config.toml
n_experts = 128
init_std_router = 0.0154
norm = "rmsnorm"
norm_eps = 1e-06
Below are experts of layer 5 (counted from 0) of a mixture-of-experts language model. Rows are named router (the router's row for the expert), gate (a neuron's input weights, with its number), up (a neuron's input weights, with its number) and show model dimensions 0-255. Each number is 128 + 32 x the weight over its row's rms, rounded and kept within 0 to 255.
After each expert's rows: "comes after" lists some tokens at least twice as common just before its tokens as in all text. This comes from a sample of Wikipedia text that the model never trained on. Tokens count by the router's weight.

# expert 63
router [118  80  80  22 202 217 110 153  98 133 255 114 130 173   4 156 124 122 144 130 166  75 131 131 161 132 115 112 144 140  99 126 133 158 133 115 161 116 104 144 149 129 150 150  98 168  99 117 105 161 138 176 125 138 148 152 107 119 103 127 153 160 138 122  92 157 135 142  96 176 144 145 201 103 135 109 137  62 150 105 114 151  83 146 166 126 119 164 138 134 132 148 153 114 131 192 101 132 160 101  97  81  91 107 107  71 140 146 170 149 127  83 128  89 123 159 137 149 111 159 162 117 130  90 120 112 146 127  46 111  56 134 139 101 101  38 135 112  92 142 119 134 136 167 128 139 100 138 137 103 110 121 108 106 182 172 106 133  69 126 108 132 118  92 131  85 112 114 118 134 109 142 126  99 108 139 129 126 110  85 107  52 124 125 142 127 145 177 126  80  70 115 109 102 162  70 157  88 159 211  94 102 106 145 134 119 194 162 126  75 107 129 161 144 130 139  88 122 129 115 171 125 133 121 149 134 113 107 182 139 149 123 147 162 142 158 182  91 168 138 164 120  86 135 130 178 148 158 160 127 131 128 154  98 131  86]
gate0 [ 96  94 120 152  95 161 167 138 127  95  92 142 115 122 106 112 176 143 113 133 151  35 127  71 114 105  82 112 138 155  98 130 126 155 101 170 152 100 159 161 169 100 131 193 202  95  82 174 107 127 133 165 144 103 107 174  91 164 141  96 139 113 107 118  55 116  40 118 169 142 122 137 147 135  76 181  65 139  96 110 116 162 122 103 189 157 139 182  79 113 138 112 124 141 140 123 162 144 151 125 200 137 129 108 101 105 169  90 191 117 134 146 146 143 117 134 106 142 116 124 115 127 145 124 129 129 116 139 146 137 112  84 126 198 125 143 131 179 161 138  95 162 140 111 108 157 118  95  96 201 180 154 158 143 141 113 122 109  98 131 130 204 128 103 186 101 112 140 165 134 143 178 180 169 167 125 116  92 121  97  71  82 132  97 176 170 125 172 117  89 143 124  86 190  52 143 122  92 145 139 162 140 134 133 136 151 108 174 151 185 180  97 114 137 144 142 144 165  79 110 175 159 101 168 178 140 126 185 130 145 185 146 115  92 171 103 113 109  92 127 174 127 108 122  75 176 139 145 198 126 101  68 173 159 118 158]
up0 [163 148  84 122 144 143 126 117  74 110 142 135 113 149 100 161 147 169 136 103 139 126  92 149  50 146 162 170  75 125 186 113 116 132 168 161  93  86 161 157  84 148 112 125  49 144  78 108 150 129 137 148 117  53 169 135 114 101  84 130 135 194 141 162 115 133 115 128  94 173 139 149 164 163 113 116 114 115  91 125 109 127 173  99  63 164 123  70 217 114 101  78 196 121  92 112  96  92  98 107 133 115  94 139 173 131 136 109 160 127 107 135 117  87 115 140 171 122  97 166 105 176 111 131 153 112 103 155 158 187 141 149 151  88 132 136 135  91 123  96 172 159 146 117 163 152 112  72  65 136 118  58 206 113 125 130 147 146  72  75 133  56 173 133 152 152 115 137 121  90 170 134 132 176 156 110 148 161 130 176 147 114 112 205 116 140 177  71  81 155 139 190 125 157 184  95 109 146 107 126 190 169 129  77 147 136 121  71 127 124  66 142 100 121 110 114 163 118 178 162 137 157 179 102 124  82 121 125 105 136 120 124 186 157 127 130 162  92 124 127 159 143 147 133 173  89 153 141 120 108 152 120  78  89 180 160]
comes after: "4", "0", " 5", "5", "3", "6"

# expert 84
router [133 102 110 110 153 153  62 132 106  73 186  52 112 151  41 135  72 166 137 109 127 101 182 106 132 141 159 110 192 149 159 150 112 111 140  66 172 151 112 144 132 134 150 152 173 153  95 112 179 115 110 187 170 148 129 136 146 136 139 158 163 125 152  99 112 180 119 159  69 167 146 170 135 100 181  91 147  77 127 117 143 175 174 110  87 117 138 128 115 137 104 104  84 100 113 167 121  94 185 143 134  69 124 116 132 131 147 141 143 214  79 137 154 114 127 154 166  89 146 171 128 176  90 142 106  94 146 176  93 135 142 168 184 105  99 112 133 201  57 188 154 146 171 166 111 145 118  65 120  95 127 164 116 157 132 153 122 122 112 112 150 175 110 102 134  80 111 115 161 127 128 126 141  97 149 135 109  99 110  88 125 110 148 150 121 123 159 135 150  58 139 125 117 108 168 139 137 123 127 116 108 146 140 170 114  91 166 180 129 140 183 140 129  93  65 188  85  83 166 145 170 142 135 185 105 131  61 132 155 184 146  61 169 159 136 147 156 159 197 156 179 135  80 120 172 142 143 159 157 142 118 109 117 135 172 108]
gate0 [117 145 112 108 110 144 161  85  45 124 172 122 111 152 161 124 215  86 123 115 148 131 133  63 168 112 123 130 166  92 139 116 131 154 118 156 114 159 162 103 160 161 129 126 141 188 101 176 200 115 104 140 140 173 120 158 179 107 145 127 150 177 142 149 127 159 101  72 165 101 140 138 164 147 101 161 154 118 117 124  82 125 111 116 160 138  97 120 130 116 115 142 131 111 166 160  94 117 106  81 112 117 167  93 130 134 106  60 106 151 193 155 137 154 144 158 167  93 108 104 122 129 139 141 158 166  92 158 100  91  92 114  87  90 144 121 167 135  89  87 126 163 103 122 137 142 115 122  86 120 128 139 165 191 178 100 104 109 220 132 159 114 135 129 115 181 118 118 154  99 111 230 109 118 128  69  97 145 106 142 104 136  83  95 133 133 134 107  85 114 171 121 149  64 112 111 120 127 143 192 127 126   8 134 108 168 171 190 130 106 180 111  98 141 176  93 188 208 171  68 113 104 129 129 102 136 169 165 165 153 106 137 149 106 176  80 134 191 132 109 125 120 168 157 146 184 135 139 143 111 118 119 144 101 179  81]
up0 [114 139 108 168 112 160  90 164 131 132 107 135 187 138  98 114 132 152  76 121  45 127  87 141 121 147 101 135  84 115 131 122 121 107 149 133 159  93 172 146  80 146 136 131 134 152 126  58 151 116 123 188 122 131  68 171 169 155 163  71  97 128 144  92  92  78 110 113  99 116 137 124  75  96  95 132  71  98  16 157 135 185 114  57 167 115 122 179 124 178 100 121 182  96 100  98 170 118 142 176 125 122 122 199 192 152 155 233 163 129 120  99 149 122 121  97 122 137 127 143 129 120 177 167 163 120  64 167 137 120 154 151 152 167 117  97 120 110  66  51 134 113 106 108  78 102 122  81 149 138 133 114 134 138 134  94 118  76 119  83 173 178 104 135 112  86 141 142 109 155 175 120 110 122 179 129 144 179 110 134  97  70 157 148 144 133 117 169  98 136 164 166  45 108 136 141 160 152 128 103 143 139 165 136 172 180  85  86 112 116 150  97 154 121  95 112 134  95 127  76 134 134 150 149 132 130  95 107 115 132 106 130 110 121 142 136 113 138 120 103 141 167 109 147 160  89 134  90 136 118  24 195 122 119 157 112]
comes after: " |", "-", " the", ":", "|", " of"

# expert 1
router [118  96 110  70 154 180  81 133 110  80 137 105 183 144 107 182 105 126 182 167 117 109 167 155 129 150 155 118 112 170 112 126 123 133 173 152 135 173 141 145 120 123 148 186 123 186 107 138  95 152  92 132 136 168 104 125 114 125 101 141 145 162 148  96 125 243 139 114  89 156  78 161 144 111 143 117 141 138 132 120 138 147 128 128  89 118  78 140  54 140  67 135 123 114 126  89 104  78 200 116 122  92 117  64  97 139 162  75 140 180 123 146 119 117  94 155 131 140 143 156 188 138  90  56 110 113 146 100  90 121  70 209 125  66  98 133 115 159  80 185 152 113 182 147  93 139  75 120 165 122 145 163 104 166 162 158 130 142  93  85 114 138 117 102 150 142  99  72  86 155 127 133 166  78 108 194  65  93 151 131  85 110 148 159 144 160 148 142 120 106  95 136 114  99  92 145 138 116 128 184 119 103 122 122 197 139 178 135 194 113 165 143  91 133  65 146 114 112 151 126 178 132 138 113 107 134 109  68 119 123 165 100 133 122 144 132 186 132 117 180 133 146  87 123 130 185 141 146 158 144 108 115 127  53 184  67]
gate0 [117 161 137 109 146 180  77 101 109 104 127 140  79 139 160 126 138 146 117 129 101 133 147 133 133  77 105 105 167 143  60 131 136  93 131 133 105 100 103 156 189 116 125 113 161 211  94  82 127 139 149  89 117 154 141 141 149 123 127  85 126 166 128 154 156 125 152 132  76 134 139  85 106  65 133 100 126 139 123 181 149 170 149 146  55 153 116  60 124 141 113 109  87 126 164  76  88  88 104 155 146  89 125  52 156 129 141  93  89 159 166 150 141 145  87 108 140 153 192  98 157  78 131 142 188 133 195 141  41 168 142 217  76 144 126  87 159 110 111 145 145 172 123 145 152 154 170 179 142 111 140 114 122 171 207 158  88 108 128 116  90 159 145 142 136 108 156 183 148 171 153 118 127  70  92 166 139  93  61 105 153 137 127 144  97  99 113 142 119 129  87 122 119 100  91  89 149 150  92 170 115 119 145 116 111 131 137  75 110 116  83 161 127 186 111 157 121 165 158 115 129 120 135 123  88 150 127  81 127 202 124 147 137 126  86 169 119 124  99  86  78 127 139  83 213 160 138 124  72 164 142 167 178 165 190 124]
up0 [126 124 106 141 114 147 176 117  98 164 161 121 163 105 166 125 120 130 166 151 163  94 100 159  99 138 122 117 117  92 158 151 141 153 129 118 180  80 158 169 130 167  86 159 104  89  90 169 110 100 135 105 110 158 151 212 139 124 134  98 151 102 163 180 128 179 189 197 133 112 134 144 133  52 100 106  90  68 134  91 121 122 135  86  78 133  45 111 137  84 147 115 142 116 141 139 118 153 112 126 126 139 114 135  82 140 149 166 104 107  86 113  78 145 151 100  21 192 105  92  81 100 128 125 156 112 147 132 209  98 130 124 149 103 138 135 128  88 159 114 207 144 139 145 164 108 140 103 124 164 128 120 209 117 134 180 116 127 120 141 127 121  77 208 116 166 100 118 158 166  92 150 134 146 121 140  82  91  88 142 101 135 139 121  81 134 141  66  87 131  94 126 172 148 128 145  85  97 131  79 138 171 142 137  93 187  94 226  81 156 128 136  70 132  88 131 123 150  90  98 136 100 131  91 127 147 179 118 150 168 157 147 132 128  89 142 155 162 128 139 144 130  91 179 167 110 162 145 189 142 148 133 174  92  55 128]
comes after: " |", "|", ";", " 1", " 2", " 3"

# expert 106
router [108 117  82  44 178 181 115 133  98  80 216 130 136 161  83 136 120 120 168 124 149  58 109  95 113 116 140 109 174 139 144 117  71  88 185 159 138  99 139 170 150 145  99 164 134 151  83 130 138 125 161 127 161 180 129 103  68  92  62 131 133 138 168 125 128 129 126 138  56 147  99 163 153 144 125 143 114 123 133  73 104 147  81 154 127 168  90 151 137 129  87 110 107 106  82 154 109  83 186 149  99 137 129  79 104  79 161  93 119 206 109 111  93 105  90 146 142 147 109 142 146 116  34 109 144 111 136 158  73 137 104 132 180  37 149 135 155 108  77 146 186 116 166 157 139 160 141  86 143 103 105 137 147 164 186 145 100 135 107 135 116 163 127 127 188 115  72  80 127  90 111 142 134 133 100 152 103 111 153  90 106 105 127 148 152 130 146 157 158  90  98 189 135  88 179 103 167 111 142 143 107 110 100 175 126 129 148 167 126  98 135 101  91 114 131 151 190 159 112 117 128 118 130 151 130 106  81 107 159 157 148 126 185 140 121 197 181 102 147 199 130 134  98 149 169 138 132 138 162  94  65  84 193 108 122 111]
gate0 [156 112 165 177 161 152  95 130 111  76 187 102  94 176 129 149  84 117 114 119 103 128 142 140  94 160 109  90 102 159 144 144 161  90  66 115 130 188 197 108  85 117 119 116 115 135 118 159 111 179 133 118 120 125 144  93  74  77 121 127 166  70  90 169  52 103 121 153 153 152 183 197 169  65  74 112 116  77 129 128 175 126 119  77 183  79 148 137 163 130 140 146  84 153 104 132 140 109 134 120  89 140  48 133 171  71 124 103 147 143  90 161 105 143  66 123 116 109 131  16 144 143 102 105 176  30 173 136 121 156 167 152  96  32 101 153  42 127  94 147 119 145 142 162 148 100 119 102 130  98  88 141 133 150 122 101 157 155 120 112 122 136 146 161 119 122 116 149 150 120 171 119 147 114 116 121 149 107 152 158  91  98 132  99 111 196 124  84 133 120 130 137 157 126 165 148 118 176 160 139 149 161 155 104 136 104 127 136 106 162  81 131 131 104  74 136 121  99 105 131 168  92 121 107 112 128 112  93 145  96  79  99 117 165 115  78 166  98 108  86 143 101 114 122 122 114 146 112 155  79 160  88 156  92 168  67]
up0 [136 134 101 137 109 108 103 108  99  86  57 110 123  68 146 151  50 110 160 148 111 140 100 113 175 140 137 173 167 156 101 171  94 137 174 161 120 171 163 139  72 115 172 145 122 137 127 170  76 129 107  97 178 152 144 130 110 143 103 135  72 148 201 133  84 119 115 187 168 168 158  79 165  91 117 176 124  93 133 107 118 164  95 199 148 188 140 118 112 105 134 166  84 123 138 163 168  81 100 108 111 126  82 172 179  97 106 159 123 137 158 120 139 136 116 124 173 131 126 146 115 167 108 132 134  99 159 155 130 107 112  88 153 101 146 112 102 104  88  64 168 106 133 121  94 145 119  54 152  93 132 124 131  79  13 167 105 173 193 113 138 148 112 132 106 190  99 176 128 167 137 113 104 126  96 149 139 141 100 107 153 100 118  97 110 100 126 149 139 117 146 128 169  68 188  75 178 150  98 143  50 104 124 140  72 114 100 132  93 161 124 126 124 109 150  80 129 117 116 106 126 189 124 113  70 138 181  65 100 123 116 146 176 147 119 165 148 103 138 163  99 174 130  74  92 137 176 129 110 139 185 171 159 119 131 100]
comes after: "7", "6", "8", "9", "3", " 197"

# expert 0
router [139 122 124  68 174 148  71  63  96  74 141  80 140 132  89 163  85 197 135 121 161 100 140  97 128 170 174  97 188 154 131 196 125  64 155 199 130 161 144 178 163 130 114 187 178 179  80 134 182 155 165 126 176 142 114 157 109 108 112 130 142 150 210 144 145 168 152 118  85 130 159 162 185 129 190  73 152 114 121 142 137 155 103 100 117 162 101 143 135 132 101 139  92 120  81 176 129  91 117 135 125 167  99 132 141 150 133  78 177 186 109 150 133 127  48 123  56 111 162 159 185 151  64 105  90  82 146 110  86 136 133 120 135 105  93 122 135 159 101 121 107 138 149 174  62 149 140 119 137 112 143 221  87 172 131 168  90 131 128 106 142 180 128 123 155  76 118  96 139 109 132 142 110 149  93 128 133 109 179  91 134 127 134 126 122  71 196 133 113 119  76 121 122 119 121 113 171  86 146 138 130 112 141 147 124 196 169 177 132 100 113 106  63  93 123 154  96 126 119  62 155 133 136 127 116 122 106 133 171 160 167 109 146 114 145 143 137 107 163 138 136 120  60 113 141 146 169 106 154 106 155 118  97 128 161 118]
gate0 [107  97  82 161  95 138 141 147 127 129 135  90 123 170  83 161  77 127 111 138 176 162  97 101 102 171 181 115 191 112 154 111  77 160 135 141 139 116 139 156 122 157 128 129 173  65  91  88  90 168 117 139 150 127 101 128 146 109  81  84 136 178 146 177 130 116  99  47 134  74 132 145  97 136 139 121  79 130 125 138 116 187 138  80  83  77  98 116 154 181 148 175 121  85 143 101 177 153 129 168 144 132 124 101 147  74 138 165 102 152 142 126 175 124  71  83 154 123  96  73 135 126  60 106 120 140 166  79 134 109 163  89 130 113  52 173 159 115 100 107 119 123 114 123 157 169 191 123 112 143  87 167 128  77 132  81 173 131  74  97  99 113 119 116 133 140 109 141 145 114 112  57 104 136  87 158 152 151 104 109  87 147 221 131  87 149 110 104 147 134  98 144  99  78 121 107 153 160 148  99  65 145 164 124 139 130 156 138 107  81 182 121 170 122 130 154 123 143  63 150 101  84 118 171 104 173 199 172 116 160 154  78 170 111  72 178  87 102 122  94 134 153 182 144 103 111 114 125 117 142  80  90  82  97  95 145]
up0 [139 147 128  95 133 164 170 196  99 186 153 115 110 117 136 101 213 169  67 134 124 184 151 118  94 112 169 104  27 160 114 115 135 104 109 128 112  94 151 118 135 146 125 141  97 154 103 165 144 159 128 126 103 134 138  76 103 102 141 159 118 103 120 162  95  79 136 144  96  74 136 145 134 129  53  90 116 136  68  83 144 114 146 149 141 135 157 117 151 141  58 134  93 105 104 120 108  88 192  87 104  98 131 163 120 117 143 164 152 112 125 132 153 129 150 152  72 106 126 140 124 141 124 105 114  90 158 107 101 132  83 180  94 150  62 104 133 130  90  95 121  80  94 109  55 111 100 159 117 157 143  99 173 129 101 135 184 170 170 126 122 117 115 130 138 110 170  52 144  81 124  98 113 150 119 143 138 149 123 132 120 143 122 107 108 175  95 214 164 185  89 128 107 162 177 154 135 100 146 148 114 150  85 160 104 129 166 116 165 164 141 106 146 171 106  99 143 104 102  53 221 106 109 109 185 150 167  72 161 102  61 194 126 136 167 115 123 116 131  97 141 113 144 129 154  84 145 123  77 153 199  95 113 182 176 150]
comes after: " the", " a", "-", " s", " \"", " his"

# expert 114
router [152 133  89  93 173 149  85  99  88 103 147 105 130 183  90 161 104 185 193 163 142 100 199 166 136 176 196 122 141 138 116 118 126 139 149 147 145  99 130 202 148 152 146 205  73 132  89 154 156 126  73 158 114 137 136 162 125  99 103 150 133 162 173 118  85 132 166 127 144 154 131 177 119 123 143 131 148 108 149 122 101 168 104 137 123 160 101 151  78 136 124  84 118  93 104 114 145  72 168 140 133 142 110 133  43  95 131  77 128 216 131  94 147  61  68 143 153 182 154 140 160 148 117  52 133 144 205 122 119 155 112 157 136 123 144 110 136 124  63 144 105 110 128 128 142 125  64  58 159  90 131 184 112 166 149 129 126 115 112  93  75 168 126 113 149  84 129 101  85 130 133 191 104  80 118 146 142 101  86 119 100 111 133 160 172 131 119 178 120 125 103 135 116 130 130 125 126 117 141 157  71 124 110 194 168 135 151 114 215 130 110  66  85  99 199 131 155  74 108  81 118 200 162 144 103 143  92 145 156 121 138 115 113 144 106 159 159 132 112 164 166 136  79 122 172 166 118 141 140 118 111 131 146 159 156 102]
gate0 [ 66 140 175 114 153 145 116 132 136 102 197 134 166  51 129 108 145 183 127 116  98 157 112 104 120 138 123 115 129 142 154 150 120 145 147 174 154 158 116 161 157 131 130 144 176  85  84  78  84 123 167  55 171 149 148 106  77 142 109  63  88 120  91 104 156 149 166 148 122 133  27 114 123 155 144 149  80  88 103 196 159 148 132  74 173 148 127 124 113 112 174 141  86 137 160 148 148  91 122 188 167 145 151 102 127 138  97 157 126 134 101 109  98 100  84 134 156 124 128 128 155 133  75 144  94  66 172  79 169 130 100 155 152 126  74 146 121 127 118 148 123 104  97 114 151 131 114 116 141 107 166 106 101  89  95 110  69 117 107 148  99 128 111 101 127 198 179  94  63 144 138 128 177 161 137 136 174 139  96 152 141 152 185 152 125 167  92 133 161 137 131  47 135 143 169 114 150 161 119 188 113 168  82 117 149 148 109  93 156 123 143 136  90 146  90 175 115 146  52 124 163 132 127 148 107 165  84 167 206 100  82  75 110  96 168 171 147 155 113 125 123  95  74 163 135 123 178  94  72 149 146  57 124 100 139 149]
up0 [120  86 135 160 102 112 144  93 119  28 119 117 181  33  73 153  89 169 118  73 140 130 106  89 158 119 107  94 137 174 145  91 132 120 110 106 122 115 173 125 143 219 150 119 166  58  86 203  99 172 152 142 130 144 140 133 184 101 113  99  99 136 136 174 188 117 128 119 124  88  95 133 102 129 164 144  74 165 123 142 167 108 106 107 158 116  95 148 102 129 120 122 104 110 169 154 149 126 155 175 160 164  79 112 115  98  49 112 150 144 125 131 101 151 113 144 107 106  93  90 137 116 154 156 107 154 173  96 140  91 145 150 180  93  48 153 115 160 116 121 103 163 156 141 133 121  96 120  63 104 175 133 157 129 170 134 158  96 128  87 147 104 120 136 162 119 191 152  98 149 117 140 117 152 144  86 118 120 138 105  97 159 106 114 132 126  90  99 118 110 165 155 101 129 111 170 137 157 102 156 127 181  93  87 186 131 161  91 136 119  51 121 133 171 109 136  85  80  49 159 138 118 115 180 114 152  90 175  82 123 133 170 156 137 118 146 102 121  55 148 119 115  99 144 168 156 143  96  64 157 106 117 219  86 110 130]
comes after: " |", " the", " of", " and", " a", " number"

# expert 6
router [113  65 174  74 189 116  81  63 117  53 150  81 209 164  69 153 121 120 124 150 102 107 159 134 117 138 132 130 170 172 117 151 113  95 153 139 148 121 136 120 117  92 110 149 170 140  61 115 153 151  58 159 100 148 131 153 157  65 187 177 179 137 161 105 136 183 141 126 115 166 113 199 134 134 149  97 225 107 132  81  82 135 138 133 119 137 108 195  57 155 113 148 113  32 104 129  85  67 147 142 120  87 115 139 116 121 131 136 105 117 147 125 121 109 119 169 121 138 110 144 165 105 143  90  93  89 155 165  85 101  82 168 152  78 103  62 104 163  98 194 149 125 200 149  78 123  44  94 123 119 153 139 118 143 154 142 112 132  88  93 116 145  98 155 121 100 110 144 143 140 118 148 133 126  99 130 121 111 121 102 134  92 141 177 123 126 139 175 126 100 137 131 128  93 107  95 132  95 170 142  80 139 108 100 178  97 163  98 219 108 108 138  98 126 134 138 128 103 114 142 146 151 113 138 118 113  96  96 129 133 139  77 167 116 111 162 159 132 147 217 163 123 131 178 147 163 161 142 147 140 119 114 117 119 136  81]
gate0 [ 97 158 167  78 172 158  83 196 118 158 128 129 104 140 125 146 167 136 149 130 160  98  82 113 126 158  85 186 122 128 145  97 192  97 144 112 150  33  97 118 164 127  62 137  99 123  94 129 121  92 152  75 145 129  76 123 119 178 151 115  75  51  94 185  95 140  85 151 167 150 127  93 112 158 156 108 175 150  99  91 121 168 135  62 121 113 153 167 117 157 158 104 117  66 138 158  93 121  88 143 166 201 129 102 121 109 164 173 137  87 114 117 164  95 182 112 104 163 101  88 108 133 169 174  98 140 119 139 126  99 181 126 162 122 158 119 162 131 104 146 132 119 142 136 173  98  92 124 117 181 120 159 159 121 141 173 146 136 125 155 134 154  58  74 140 102 169 152  96 127 134 130 164 147 214  75  92 155 129 114 121 174 193 118 128 155  87 126 108 138 124  67 119 109  67 104 130 100 141  99 109  79 138 127 127  90 144  96 152 107 196  86 140 160 151 123 180  81 150  72 138  94 132 110  88 103  99 141 122 168 104 157 130  65  95 125 209 156 109  86 105 146 140  78 113 148  82 142 154 145 156 142 144 124 138 124]
up0 [116 149 130 134 134 132  63  83 133 118 125  46  43 131 161 176 138 142 151 140 143 126 130 127  79 149 107 132  88 117 159  96  64 113  93  92 136 167 161 151  96 141 113 166 149 123 150 117 182 122 104 109 151 122  88 150 127 102 104 113 110 103 145 133 104 169 157  96  95 126 161 173 134 199 121  72  99 148 165 104 129  82 117  99 111  89 176 133 133 127 106 126 116  68  83 116 106 138  49 127 168 163  93 132 117 139 120 170 151 141 137 122  85 123  93 141 128 105 147 132  37 141 155 125 137 138 108 125 113 147 172 139 113  78 123 134 133 138 116 104  94 124 129  84 179 160  68 155 153 112 134 135 134 174 164 159 181 100  86 148  47 111  76 172 176 134 109 105   0 108 123 112 138 142 189 123 191 173 117 152  97 151 119  81 114 140  78 114  79 137 115  88 108  98 112 162 107 139 118 130 175  75  97 102 153 111 150  90 173  79 141 128  67 112 172 104 168 171  75 150 155 117 120 125 106 145 129 136 116 168 120 184  91  95  81 117 125 172 168  86 144 144 117 125 112 125 100  64 108 140  89 146 170  92 175 136]
comes after: " |", "|", ":", " on", ";", " November"

# expert 101
router [107 111 109 132 189 133  86 131  94  71 191 104 143 173  80 139  68 166 129 108 144  62 155 163 160 146 173 151 137 188 134 122 121 130 226 179 167 168 127 122 133 143 140 124 136 137  74 118 140 123 183 134 168 178 134 121  98  79  83 127 191 134 153 100 193 163 163 170  96 137 123 128 152 128 155  89 117 111 126  73 130 124  89 135 146 146 154 154 116  80 134 140 113  85  74 165 108  87 130 108 116  98 113 158  79 109 144  56 122 167 123 123 157 119 105 124 131  94 108 126 157 138 127  72  90 130 157 175  85 113 140 135 128  53 122 112 151 128 108 138 118  80 152 163  82 148 117 118 138  94 111 127 143 145 208 165 124 180 100 151  51 156  84 139 102 121  80 125 109 152 144 203  83 136 126 132  55 130 137 116 151  95 145 119 120 120 139 156 175  73 144 132  86 132  92 116 151 126 108 185 135 100 124 149 129 119 158 163 151 143 111 145 137  80 153 159 153  91 156  95 168 139 103 158 147 142 109  70 117 199 145 108 155 134 146 130 182  89 122 218 163 101 106 126 124 188 144 157 115 172 117  87 199  85 146 114]
gate0 [138 173 159 144 131  93 147  82 130 186 153 132 197 143  90 165 113 105 137 119 180 139  94 139 125 112 112 130 144 158  90 153 136 108 198 134 131 121 160  94  87  95  89 104 174 122 106 147 124  93 144 137 124 104 176 105 118  61 130  83 159 116 125 171 141 140 143 139  52 188 128 140 115 113 166  93 149 105 156  93 130 172 142  32 110 170 146 119 147 153 129 110 177 107 152  83 112 100 114 193 110 126  66 149 142  92 157 104 168 149 102  97 145 115 137 145 115 149 141 128 107 152 116  96 143 165  70 169 111 118 156 207 108  50  88 117 133 159 130 162  93 104 177 133 154 114 150 126 149  94 147  99 141 136 131 104 116 144  94  60  78  74 133 139  84 144  97 142 157 169 180 137  88 130  98  78 100  96  65 171 124 106 129 151  34 155 108 110 106 160 167 124  89  67 116 134  88 135  72 129 145 166 120 185 151 107  97  98 151  95 145  88 117 153 174 128 130 109 117 145 114  77 106 115 102 181 128  98 111 142 105 143 192 180  87 117 156  92 129 173  92 120 114 150 137 179 171 142  94 195 163 176 149  82 132  96]
up0 [110 138 120 182 131 111 150 162 148 130  95 107 104 152 142 135 110 120 141 168 139 127 109 126 195 155  60  78 167 164 147 177 160  80  67 107 123 121 120 107 136 115 164 126 145 155 146 103 114 121 107 119 167 117  97  90 138 130 124 102 144  83 129 175 136 117 139 143 151 138 155 123 144  64  84 159  60 135 121 102 105 131 209  37 150 114 161 114 123 121 137 100 128 153  99 139 148 161  59 190 193 142 106 139 132 117  69 130 117 137  92 148 116 149 159 117 132 123 149  82 164 134 123 164 164 199 108  78 183 164 176 116 125 184 139 155  83 146 114 101 138 154 173 126 136 101 121 101  51 196 186 131  99 125 121 124 186 103  84 124 153 103 136 188 128  93 170 137 127 162  86  64 182 111 148 128 165 164 141 112 159 158 111 121 106 123 104  85 145 138 157 128 147 139 144  78 133 134 125  74 121  62 196  72 161 146 112 127 173 126 151 187  69 186 185  72 161 126 111 122  90 125 124 107 142 111 111 105  90 123  95 125 137 133 121 139 135 131 147  85 126  86 161 150 149 106  22 149 123 114 124 129 110 175 127 193]
comes after: " in", " (19", "–19", ",", " (18", " ("

# expert 107
router [127 124 102  76 154 126  46 105  73 103 161  66 170 136  90 153 104 202 194 117 134 124 165 149 128 168 168 142 167 198 129 162 150  92 166 156 123 160 123 138 145 125 127 153 141 127 116 148 156 125 174 101 135 174 159 130  86  96 109 110 163 154 156  95 167 200 142 132 107 136 129 121 118 103 123  95 171 109 166  83 114 149 150 125 187 146  88 170  83 109 113 137 133  90 128 133 151 116 124 144 136  90  74 122  76 143 146  91  84 190  89  91 141 101  79 132 155 102 134 153 136  91  75  84  66  89 169 116  82 118 139 141 156  90 128 118 121 175 137 186 175  91 187 147 126 132  92  95 146 103 159 164 121 174 136 203 127 178  78 142  86 176 112 135 114 112 146  77 114 128  91 125 107 146 148 120 125  94 157  56  98 137 173 155 156  97 151 125 164  66  88 158 102  81 118 115 165 139 116 181 107  90 143 159 152 189 135 141 165  79 156 139  99 148  98 139 105 112 169  89 151 108 177 181 127 100 121 128 185 115 153 131 121 112 160 171 181  70 133 139 220 148  85 151 155 141 138 137 134 124 140  99 130 121 151  94]
gate0 [104 137  93  95 166 121  80 140  66 126 155  56 126  91 151 122  71 157 108 174 112  70 148 104 100 130 146 130 136 157 118 170 137 121 140 103 176 118 135 148 186  94 115  91  55 110 138 144 144 129 118 138 150 127 138  99  65 116 127 118 159 105 185 109 103 145 158 150 141 167  86 146  57  99 138  91 162 175 180  97 108 193 113 179 214  63 138 178 169 107  74 116 123 124 160  84  74 150 100 141 134 105 105 137 177 128 100 137 111 142 111 141 109 170 166 143 134  89 108 124 102 123  81 132 131 136 139 113  89 120 132 205 101 120 138 100 164 107 164 143 135  91 147  72 137 134 114 155  44  96 141 154 118 148  92 137 177 130 161  93 134 179  89 109  77  66 129 178 154  60 131 152 102 184 136 142  93 111 163 170  68 115 186 106 131 128 134  99  89 150 106 145 137  89 168 151 133 106  98 122 160 107  30 111 128 163 153 148 113 159 123 116 199 143  91 117 134 174 156 141 164  97 110 121 147  87 121  69  91 103  38 138 104 108 127 115 163 115 134 150 131 123  98 134  91 107  97 129 138 147  98 130 114 162 155 146]
up0 [165 150 115 151 131 136 124  49  90 128  97 102 111 131 133 102 115  68  83 140 174 151  75 116 103 121 161 120 101 127 209 188 140 140 171 134  85 137 151 152  99 104 130 138 151  96  78  89 117 188  92 147 181  88 144 165  94 164 180 106 174 152 166  60 158 122 170 188  95 132 137 171 124 129 130 148 126 133 200 168 140 100 107 122 122 161 191 136 214 170  89  67 163  90 197 132 149 144  79  73 186 146 189 137 122 121 139 159 129  83 121 149 106 148 139 130 118 122  83 132 177 117 126 110 174 110  90 142  86  84  94 125 118 112 123  99 129  92 132 146 154 108 130 128 124  90 144  77 110  72 127 165 117 147 117 169 153 156 140  98  74 172 126 125  93 169 118  33 128 115 129 132 183  51 126 119 109 103 165 134  96  80 137 142 102 177 127  96 121 175 136 101 154  86 141 116 150 145 127  13 119 133 147 170 141  98 114 141 111 162 144 150 128  86 111 106  73 151 112  99 136 111 133 161 160 164 178 124 151 148 140 117 111 164  94 117 118  88 129  88 152 146 101  77 119 155 139 124 149 176 127 115 145 138 111 118]
comes after: " the", "-", " of", " in", " South", " N"